Experts of a small language model.
Size: width 512, 68.7M parameters.
Experts: 32 experts in each of 10 layers, 160 SiLU neurons an expert, 3 picks a token, a softmax router.
Training: a variant of Adam for the experts, 435M tokens, 7029 steps.
Below are experts of layer 7 (counted from 0) of a mixture-of-experts language model. Rows are named router (the router's row for the expert), up (a neuron's input weights, with its number), down (a neuron's output weights, with its number) and show model dimensions 256-511. Each number is 128 + 32 x the weight over its row's rms, rounded and kept within 0 to 255. Numbers have three digits each.
Before each expert's rows: a language model's description of what the expert responds to. This comes from a sample of Wikipedia text that the model never trained on.

# expert 8
Word-initial consonant clusters. First pieces of words beginning with consonant clusters like br, rel, gr, Pr, plus line breaks and parentheses in lists and election tables.
router:161061154170102109079080128160168127163112179080162126090109128116176161074058130104136113151161109115076164115117105114116128135133169170159148168062157112124123131150135128131133137122142106136154159089101086129158187142094118081134095159121062100136116146102105112118115144110087139104075181120121109142116051100159129111166105153148117133143150146084148087182154122165114155130132171127129146181170088164122131096139144101239203070146157085138081187131152102184176115162068139163136170091087124119140172152146129173115116103150119122088103100154072149123105104167068140159080162176076115178156121112091126128168170135160143156121104083144123102076182181099121161173115061102124194142228186121123203165189161105158117126132161099089141187101119073144179091087133118
up1:190103130156127091124128104140133141178138117151132099179163150195097085106131065108125137116137115093130111154127137146103146155090126163224136115071153117121136159196112135095061175060116104129132078133109085181127076118146140104115128201117122210137135150157125150150109147127133130169077088091097122122172084133152147165202079122144083123067143083107199076134097159117165122131205141124165147081118135161106146127173155187130095114084122122182066173180113150164175098134174177164162143123145096135146130092125120134090147138105144155133153117194116091129107169120109087138123071172122155133163171158081128108091138099078086112124098096190111174126147071130127116068160125122105115097141117162160150120120078110118109137081030100143142091169148162061174110109105126
down1:107154127078195048152123116163108119144169090093075048124141132218150180136105134126154119070125101102141146173129142076126117227128067078144144199091144112139108112146143124142110004073194189213102097145149137178113111078138127153121168170119146128078130083126112139115135119139089141076113095109113129119133119152108129144121083118154120104145155154131184139168138084086072110115193145148091127106084132098157162137177058157162140118150139112135177115199188126122126146158109103152152168143125145076177144086137099115153123130160122123156150193105164082136136157160135176163120058133122172149190071158110138173109133118096096140091080132160125111110147138123090127125158167192149121087174102144146073160079092163135107121125147148134111095103129127110113167098101105

# expert 26
Compass directions and places. Compass words and their pieces such as north, south, -west, -east, plus in, Cup, place, and con- prefixes.
router:126129088124080160186124154117146151128098096144073086092133110165090133130073148064106112109131119150153095166094173091134144192185148154167171106161156149110096147198106179127055195178072066090185079122081066080191129118105156127071104168161095120125085160133099114139147084124130047137121156164170179110168084172136154116136150135122183143117120080085135149121093134115141184165159072134116099093133121122151082163118058162121124125182109146121149155113117146148141104202145192137149147138117185162160165130082131102171180158136113134129104119148128095045100074163065129158091144148103058108116142083096192154078120112178160131183178109107157127117150137106097136142143074117126163121201192151185181158130122136096083179112163146119136068132173146112147117159106150
up8:161095075161097177196182160150158084147137110112113062124122147133119115076074189144110084113139114159150105129097163073117167142100168170115124126122106105080142108110125130061124111125138162087136095141115123131109070159133114137080159164149102159145138116162113148119129169128148064104181191131103088085189080177154141147084020076149116110171175146100131150133142054174072128178140056111147118115097058135181111110092136095158179169144118152161190127182139150147141115172086171077126094191148146116132128133158194123133138145141105221072110135145118152133187157083136145097147168092043121077135105150126108129121094116137143084148103139062106098131153141148197125148079098162138118069108103153135138157076122108078108126165112151125134125108139098080049172132164085
down8:126152101146143148135138090133108103191154084086121177101116171085161112149119144128173138108067141085140123167123023123137098143148146153091169129141142122195165104192143142157103162158130167136140121119160152143117135136113137119152167113125149150114113081121146174121071123097077114136118128120100116091161105157076140205170204145144157157179071120174072086153132143167131124099040116086135162133109204099119143120157135185084131129083141172089136145165128087187098187113153109098150087121176140123111159138106152055152138150136155105163104106105152112182110136137124126140127137124137061119130183169085138122076083203095151165104062063120156091147155128095155082125162125122153122136116096189112216151138158168172178077090123117160161144065134108128129076069131183

# expert 13
Section breaks, headings, acronyms. Paragraph breaks, == heading markers, table row ends, and pieces of country or agency names such as United, NASA, CECAFA.
router:190106128167095149141116099095113139218085182119122144093100133094087175155125127163095103086141110137048114159126158121113186186079129206112181175100098156142112166101107185081074179137137155137180130174118113140111079148101113052087107148149102194196173135105137112110074109077135140144089165131076139103128132152157182129161106138149136154122127103114128099155101172096150178130140086191144140157079126165162069123109122124159136080096119145107137200126086100182151081130141100063074152101120149120217171133141101113202161116112197094129103121128121126065104100146082147132143108096152063122101128124120151117105142101132161144124155115140160147151195127150158123172109062156112162096157194160153163151125123099136133151172134119169161141114123136026115101135180165
up0:142149064109104171119139110171147091106155117140106064133160138143137192087090153084156105056125097042190146087136128178120190178139091147090162130146165080053109185153158082184134126081095149100135162131165114126167132149148129131106111139112085126165116099140085143171144165108121107160147168114195143191117172144104169073097142082161114130176150178107111132092110174142096157126172172113124145063118097100070155121118154141167186166138181143099139154160202178159132111125101171113083131110101123164115147103115138193146125120124099165096097164169136108135136114106179163144143117097146059119144129110118180119140119107123126162151172066078118137063170138190155123151102083138111098094185127117110126140112055190170095142124111164119152096188151103157124101140146165
down0:188117122102171166128127106111116084127149110093125147142139099077153149095175108163083106085138144079129129120137120171125116063152117198109122163118159136172115062086146145154115154122153084080092124095175158157097145161153109092135133188083118100128106124093113164146095118127141166121151136164096078138153159141151199075130151126095106135093062093124134065141139156133129097113135095083088157120100150123182146150138172115086183092133111221126109140129119188132130152128182147167144127089110072126096141106123075097129125132064152125130119138166142120070114138103230111113126143111159175106150116145235135155120195150147113200137174115091121068084162116145216115179158121135122092144143118097139147156112100127119115183089115122094132127155102128130076117126161124

# expert 29
First person, line ends. The pronoun I in quoted speech, table row starts and line breaks, plus other, another, sub- and mid- prefixes.
router:124147147139110113148129124084156147122106144160092109127102111182094159129125141125132088124147114160074099076105124128133166151137125203160156143094102107126094119156093106097072161134133106181143162119148051115152083102100190130147138162142113162164152146182114104114126149120118141102132163119191203094173102181097128137148136078101155110157144071121181053141106156108122171107150202133151149101091097108118104135138110123153164104095147129141133117153170164185117125150090165113085148109166149137144136095131139141147172172143165146108125196153064127093145115123114190148151159075114042146111148151059160142122093097117153111176132103124102070115182139130155143088092140171135138165189157142180121182095105111079097141131221104164140151147134105091119162146170131
up1:143128170170105160104161114145150115122139135133000131177134099134128114113138089115114173072210095102149110046108064110107138137163152144200132125148178142092133151153077183120063139146098121114122103103093079107084149162157165122151074176103104142131113125194122144100146094121120056131131143109125098126141112119120159174169071184106140104119144116106130167076136098059128141138109162134103090164122155153154120086100069120131183124100113103146153145102106126214144081134150164160147160092131115169151199109173157074190070146134136090125134174162105152091165133165114112115164105180134080121144115135063131137133160151137107146133059149131115087178143133137143113137116098113131122123128158131116176138123111108046151125176220123132093082144158162143097118090150142
down1:143106083095129115084139136119168106112144169171159128102067106059060175170151070111126202138162139138234114149096096154157145208063176100135110146066085153122147126098111122134155116111074178104101146129158066152128148142101106067136143116159161150148154139146080132173185104076141143125089133106105123105145129120115138075133167176129122117125130084121148123095087110100092105087113133121156057138096142104134112168107141160146126099169105130119164129073128086160144127128132120137122171086132179174155100101112086138147180140128128084151114116051129107123099106129073130095127077070053116145118125131120121182171147142136155126066147118137131088058159107134078137128127230078148126140103113101108137117166124094127156139151094098125165119083093078122093132117138152